Experts of a small language model: width 256, 8194 steps.
Below are experts of layer 9 (counted from 0) of a mixture-of-experts language model. Rows are named router (the router's row for the expert), down (a neuron's output weights, with its number) and show model dimensions 0-255. Each number is 128 + 32 x the weight over its row's rms, rounded and kept within 0 to 255. Numbers have three digits each.
After each expert's rows: a language model's description of what the expert responds to. This comes from a sample of Wikipedia text that the model never trained on.

# expert 22
router:150149169175094119128149111122098136156116134141153108123110123137176141140133157082119128103106103107081129142089095186099121204113136176139161096124124160162138111119154122111166090098115093132131107142154106111160126101168152161153106112133143178142112100147162075150165110153151160113160085128128205132081176103206136136151131116071190125113097148137097196101160129167072210081095180149111180062165104158117143161068118144102221105140138183087142069169123152108126216166121143075180118102093117157089117108131111106110137110134129136133125146148086143058099147125186203120062164190152151131182155109176131130093107092113082157102106113127135113084121150171133179115125102077106104072130127088117111126168109128148107143085199083077141134122104162137163170125166148
down0:206065131149123109115141113119129125160168129102151173169153092132106130153106131116134119124111120178107088148124145171170073112125107107111184095128078088134146116081181067136105127120151137128126082130072161096135165125119152119131122108149138095191127134134107127167130118059147078140104154144178113147154120038149124069123049134126123120132122124087083172128098156085170102115176098131153150139102107099091138144104125067085145111147144077132166160079117115084141167115112142086126085119152192156168084140172103209142137103154132135181143131150135101204167152120134148147070138108097174049115105130114170115140168105157126121141132124187138104150133123121154066147129084121086133166132095093170100150195129157081109198135060095173190141110127124217146137126053183
It responds to: Separators in data fields. Commas, semicolons, colons and brackets separating values in infoboxes, chemical formulas, tables and units, such as Molar mass:, kg, km.

# expert 11
router:100155118164163161173080089123117160157147134123097130065125170119124134136084104059104145123065034122120091092106133115105132089066202169159076129052100186094099157111120111115157142118131062127132125191119169174121161197134196114118098087082060069147157103139157139119111096199120136136151140127129106094157132150115163114145106155178077158135176113100095172106086119167139181169099065118176116141118160136108115108065131127123191133134133102145176119052110150130124148069127121133136120098148099127151163109127106137110156074138115188164137120148139138109176106094170086138148099078078143161147143082153079168194139145099083153113117125081128125118125179055097081105133126111116157135147136172100122170154109092065162146076119102140123132123141126106139157166125097
down0:159093131146111167146120137119112106108178140102115087107109125129077118150090157111146242113147104158087121105158133144129122091162117094155134074142103116086120149163098134087081118121124098142165095130079141135108127133121137125105089162163144123047145130129174111124136081131107163131097140065050106141113182141074150068150157133112100148166199116099133144122115101129121153124094145149132102121098095155128103131123148154091132060115054154136113139171122155161155174155099122126113170129141000152111116116150159147175080089110101153098134094125090129123148163104160143115131065130162184134132137176122206124147206174140136170141118178141098184142140098155071090084084128130120111120135148129136174102123146123146169111087124098128130190087117129084164177087173248
It responds to: Adjectives before nouns. Adjectives and noun-modifier words after the or a, such as public, football, local, military, plus word endings like -ation, -ic.

# expert 15
router:067133131136130115171078150088150158109156179104082145129139104114142132096119107172108100086145157091165150114097123121124122083082180092090148121161142127146109156157093146056179121164098080127117125153142144134155131133132093161118135174112153148128156080171097106112106046182126174103140193175159121109161158114131091074112091144101120049132090123120101180100082171127109028154089145118125109127174158175148096177171143084099125129114100157098107094020147127084079176139139156150152094112137163135135099183143112170180104136184200120118099169124113157154101119100183131141111171131104137124098147117135189144115088122122145128115154161146119131191117066106123115186101145087052153100133088118110126152099157109106152155124136110093202110095121113068146198155137088
down0:102114101110108110138084097165138136120054090111142102074141127168087129155123124124157088107108145098080221106095068164177220095131111086129092140076136125130062165098162115121147123098079075132126105165121091081137132115113189155079085052143117105107192149114143138126123110098105207171145148155100174150057123104122160147102162078185120092112158048101164127123094107161135141158122123175067119101063188122112130066138117147093129096133116109099173177141065132175136125178158103091204142141166050138108108173127132143179108128086115121113145105165115082096141115105095136146110173132100112098091132086127125095147145112175094119156111105145137123108069134065104120148082093153128137126143153155157090100144141162132107149080151135100144117143102145156160093147166113
It responds to: Name-ending word pieces. Middle and final pieces of foreign surnames and place names, such as -ville, -berg, -ski, -kov, -son.

# expert 12
router:149134062133152152088138139165111103133130155159158078132077119159096081120133122115126073134122148152095083139088118108086099033155122170150160103070063074132184136189153109199132106160178151116112099113074097152185088087122168122134148108105120121131043181119142081152117180155140117135107115160115109114132117146110142104086091112122153157151142184120076159156108130131139110146082139162114168097100151107146150142135059093110128161164111187154158119134110115118166166044152185116180103185105221098181081050134082127166113115117179113122193117144123136080169129118104124074172135162151154130134147133139083131097081117109141141092088101128085173123149189117113131146168165166129089155159128116134115110155114107129121182120127143136081110124109070162145140101067086
down0:135161093142133141153093150119081137113118128140090161134157136160122127080135131114126145132182102200128158088162117176155072187104159150171103063079155088122109132118063120084093119107125158079121151069116050179109087185170114091150192125164157104185100071091127183086092135114183102153097143092133136138098121132119110139064116095114108131087174124120209124126173157118097127146114143133103165166126078126104146107135145178108156164112188152124081143122117127146132178128142161100112098107098180142167163183113129166195093187112217083061162120141098137100137151157135157109116147082113179122118137110066149076081204168108128115123165077104124086146171132161153138116091062124159160146138123143090120136089162128143150079151138164110135125131096118102142086093084147
It responds to: Name-initial syllables. Capitalized first syllables of surnames and proper nouns, often after an initial or first name, such as Bar, Mar, Bos-worth, Hen-kle.

# expert 23
router:210134154151073109137115158123110165158114114150195162073101079127169124084134125098161162113154150120118138118115175075105142092178166107134150139138133115102168124150093106094102123161111139065133145176169080117155112075117194156131130052141129166105128103180124153130104138072123144157166176138114191177126139101087111144150089116160113023153160126125076178129136145120078091160133155127142147173141141075180113130133103139117132077026107047123156181109102151122103146156099148162150097189157192139116137143108098105107164109100085141154120066117140122165117168133156123141132147072197099136124132136179112116086150159155134140130089089112131121100145223132153134174201116138124118140150145131124115138089173216165144116089157110118096135128113154134187086124143129
down0:134147095164131154142161161098181145103143106184152088068129082078145146087090101102155212109110179153135174145081113165100123098135106144179162128093141062148140162111151112113127132100152168109130124117106140137109123124146163158155189116141121111136153097141122131131149189131130102125177158084141143155143163106107161112086166135071098163131088119160119164079131114101058133147114115166107168149127126082162087113146097131122104149117115141089163111191161153175162120112129143160153137106156097133124159209108108133118119105091103101117092200142137082149104113166165121065109151104182164165134154206131120138092255122110159167104155010121100108136140132069145157075134097122144104097118133103109113105109068138095142122111165133146148151200102146095121100151163214
It responds to: Pronouns and auxiliaries. Subject pronouns, relative pronouns and auxiliary verbs after a period or comma, such as he, she, who, would, has.

# expert 1
router:146109107058091120140096097145104097106145095103127106131140157115064183108091138085077155088191197147063093144117107163147156096132095077089114188151134081129159102039116149163111101078129136133090072075074123098078114128156132171127102104108118133156112118070113153079140214184114156136119177123105126137119111149128140111096138150103077137154103108119142123163163145163160160070088125099152080116175104099143124115114096134143132145199119157075127093057139169168161118162177083142142139108068131125159123049111086181107094131148105053066163097153113113131123114149119141151131153140056117151183174111129122146147175079129146120125148161119124067140157172157109129130154115098091155111113164122084135062111157129133124111132144152150095109080124110062133068161108172
down0:072121121112179079195146096103102119105116146141060143135137150148169119164080065142091156107103125107087100100052136130103091150053138142122095164134121152090097096094183066162148132130171151127123098137070128111161100130117097083137130138148088131123151146126093159154146225114133160153120183223154137167121152140132185168219149176141153115049111154104081132140165122124169170117127122141134116134118094114105114108099107149088098095116129142098110102183137174111103112102086135120118120151136173113122112119131091131154188135097116108170158213094104140126081184168108157141127112101186128128165082126113071165120155086076102143185155172171134071101158175121100087143143102144127126125140095114072109186112108126128128079111128154100100146112117040069167118146129115
It responds to: Verbs and month names. Verbs and past participles after was, to or he, such as used, played, began, plus month names starting dates like October.

# expert 10
router:081132114082137113119080136160145103174152118086145151133140100070071140110175111127150073099134095137194173095159132109065130131208079129127082114157116146198109081097120067161159116084117182107143158135172168127115101141101089098120109121169139123191118159137080090111109047110126067161123087122120121192130066094112117147136128146092103167129122140129173084072127114077147166114164100097138058124116089177117167116133107097176160117126134093161141119127150132134200088108112127212155096141125190119152141160110170116130143147082151156132119188235128095160099116144147111163127161146146136138068131131160097094175036134134126097115124158131169148131065120134129134101108098146155121132160137159104109133188106132122131090127074094090112100163157139061112159122135090
down0:205102098066164100129124149091165133089085158164103153132133144122134125099159098182151101140158147094145148131094120104099157101153122127088176102105135052135183106152144131111126104124096093156168124090187210074219131080097151207200154134111047124115101152161132161089099093154161097119166114097106103149140101097197120163125090125125079106098112157162087117128162126134103158152119072112073086115093074168123127112115143138069157141152092178093121142173104151134091094150097120120180098137085190136083104186127133143119176117124209065095117148120171098142166143046137135123176135113132114104151110104113145134143127139115129099134174149141164134199153139152131147155154146146170112089104140099140121178166191117130114152168156097130137083143155126117093173146142188
It responds to: Word-initial stems. Opening fragments of longer common words split into pieces, often after the or to, such as facilit-ating, emin-ent, artic-ulate.

# expert 9
router:101079135153108177105137141134093178145166131128131146156084204108151146117103113145111173110109099147126107115101092173142127094136125070160135093153059139079111113134167077165131111088170147117155164119162137123122189145065079179119177159118166106145171063184115155114097150116123100138153114140137150117219195137153114135101167110108144115176196134141084069079072136181120135081137091140191132130086122115068162139110136119131155084141094090086185159137138157096131133135127114087153089123161135119109076159173112147160177093099170148186136133105124101195172062125121102116119157200139139160131114135131112137148182152108055093133126155131060098162203117116144110093113139056125098129150154060095161064076118119127129123132138146104102113132091149155144146135093177
down0:175151178180185095169129173162123136090103164132148123153085106120098147113176125157128113099110176124081131142146076138148152093167175106142128072144118102103121117140133190121127072139105092126137135148061141114142103109131141182111084082109072162115079193143107110147135135101171186105154159077088113157127098080112125129185126106143157114107107167142161097162147175148098131166098116099086150104095154107090164102196122062130150145173111106111103091139125131123108076109099120103148032140144052131093178144149178051122073116119144111063106097094079135159149148123094083135112143158176138086145120136161180152140118193122103136142089168107122139114185078168132124118188125150092096036074117123141164154171141148109153159119169127094072115150114102071113108144076115
It responds to: Table cell contents. Table cell contents and blank cells, such as party names Republican or Democratic, positions GK, FW, MF, and numbers before a pipe.

# expert 4
router:165101128096104143086124156125104105166096149123073112139131140111148101129079085054075240091141118133102127172091213138132124219145128123160134108153126132088053075166146158136122133144098170133135100113130118042120167175137043120111138147139121195047121150111117198148100163094134124105180197072105089110123113132139177110136159147182179128114126129117126128132154107102096174139128161138140127120161134146130141172115099106137140152104166110113128163144114125157148129132124134126153152132108205127109142152127140132138107128169156071224156194116107095101085129117071132166119151153101081148109107156160098140128153152086112141145208179179120064104159177151134172127162099165125148126109133138200160104122199109135133139137119165101127075129137127131153146126128191
down0:143127183131147171127127100167139159126156153145124112011111146129136133082065136131153182156099065074160165103170128149088164114165106058181146109115105126140156100132113138075172119107084088095087148177115090106086136089169123153101154187117105128122114155131161134087164083156136126136104148129116129106070149140135120168163069071093165127123164205141204169149149108145073090124158157043152121193109112154173143097104113141106108092081114148099125161188111165150109083146166134151129091124147147162158115153143127185145177159142107117173147081118162140180168088116080153165107110134157135133106165111134106167135167147146180093046146081067101142115173151134133104189157096062112134128094157131106118111127107143111153122104158142130108136086106089131152109147131200
It responds to: Proper name pieces. Given names and later pieces of place, club and person names, such as John, University, York, or Adana split as Ad-ana.

# expert 17
router:134105106160094159137070101163103110120096069092183179139110133078155148107100133173093026168152221179136134195174096164140153172081093151147110152165114080173146136108114187093080161116146106146138170132099110153104094110117193104085157144141136154127103113094181120142098091124134109135090184103113157107052138175144120152172143162167104168105124061128133118149119151159194129164140148164089107140089147103135128089091190179118161132120137097146125122096122145099138098111113083110106150130156170136073151149139174140140149106078060171083108091110114132146123130126188069104138120102154097122143087124137115121127102108149116143170113069095095132161177111123152168092115101167137082127122148193158157106197144193180142093128122079153166171145097132178094149131109162
down0:161167204081064129078114112119158108155182143174144112166110099119172142143126138152130134135161121138206123123125120156068112174187151159131119202099137081103029132104031191098045112144090168138065200152136160128128111139136131103134143168158109149155154179108105147096124097115158139144151088111090179101089137194061121110105156146105136103154097134127137110152115091119111131115158120160105104177138118088095111140085150168141168119146120112157124201122099123107092144118128176133129167079165139124139149116144132143101085147144116082110173140096149086144146078159096164162162136155141150165099120172160169181139075080112172117107069115092137138152131120082125109141097119097149073131133153113082087087174104075155110092090113086065107135106173165069133103129110111
It responds to: Inner syllables of words. Syllable pieces in the middle of longer words, often Latin species and genus names, such as oc, ang, ug, tic.

# expert 7
router:129125132091167132143108156138143150138166152181177126115133108118212177170137111071170189149119139173182111102137100149146122126092208168085159115176084130150148097099139113076149176118188085143149140122120115144110094150108062048168158121108080105125136089138134154179162128090121104134124111222125139131134207139063128123129113134052108147134099097116125095076122123185162205082152137093097124126156126130109066132115152117062074145141053105099113066200154132085132114121119104123081100110119163114163150163150136136111135128193100145125092191097152137117126185132128138088064144144095136115175137116098154136125123127124112104149123092149138122163074177115110079158105152134156117081117115070098126132134083094102103150113157142130153037152090167154106130112147154
down0:148120138082097115133078122170154110130183128111114111144102096147086199106141174166120055084125133153167107190172170094102132145133159150129058098143125132139122094169141194124171159162097160082094197095103115106088159147184066137062122122124158141145121152118139184125157144158108168115157160120094088120123083152119131124137109101180161163164147098136055141106081096163123068113149146130101156193104142168128138116162156160144078197147137113118130159117099091112132153129113105140118115118142134122084104110180189173122138138126089127177128122097110142177086138143159096152153169108141209138135112189176102139121036125142133116145110150078126194144123097106063129141115134125052194121113180146141084122187123153133133119126115070125124113159130126116220117122060075
It responds to: Titles and quoted names. Quotation marks and words inside song, album and work titles, such as My, You, Love, &, often in discographies and tables.

# expert 3
router:061107134173144144061134131153116107147150127132106116156096145118201080127125163161121154081117104141137109118159075140125108255118046083104097119081111158138060109248148119129097132143131132185120146125105112132130170199140160117122129152085150133097127098182129122135104103173127126112124109094097129102147070080171146112201109112069144139114158156072132184173145168103131080137121126132099137135140148165141132155096111136124115132119156148119154132091111162134171148083147159092063118124132155109108095179133115121118109116145163062018104129187125100180123148150082146141111105170146137143088116149106129139100176175106134161115101126132118174109149174146128136137095156135123061138147149063133161151123134139146145117138103137118164108095112145205149123132113164
down0:118131117103089126136128198131160073154097171212103116162184121113190142173154070080075109120131127103108154145096139143081136084064129130167148151121156163157206189089171140159153115086148123133117107172180094152112099140132109147105116103146129118168125104129130131127087146060143065122105144118136180133143120117082159123163197110089117134107120115081169170109155133151118125149090143099130136086168087167149106121174135122129138134114140129121082078189105095119133109176132139150107152108105094092166165082128088165103127144116124163166151119074128146113153113098131091139163114125127160179127137175080174115158002116133095133168104134083111108107171158120066210111123143055093156146116092118135052101145151141189173105127135182092075102151142147168135072108145091
It responds to: Prepositions before phrases. Prepositions and sentence-opening In or On that introduce a noun phrase, such as of, in, with, from, between, during.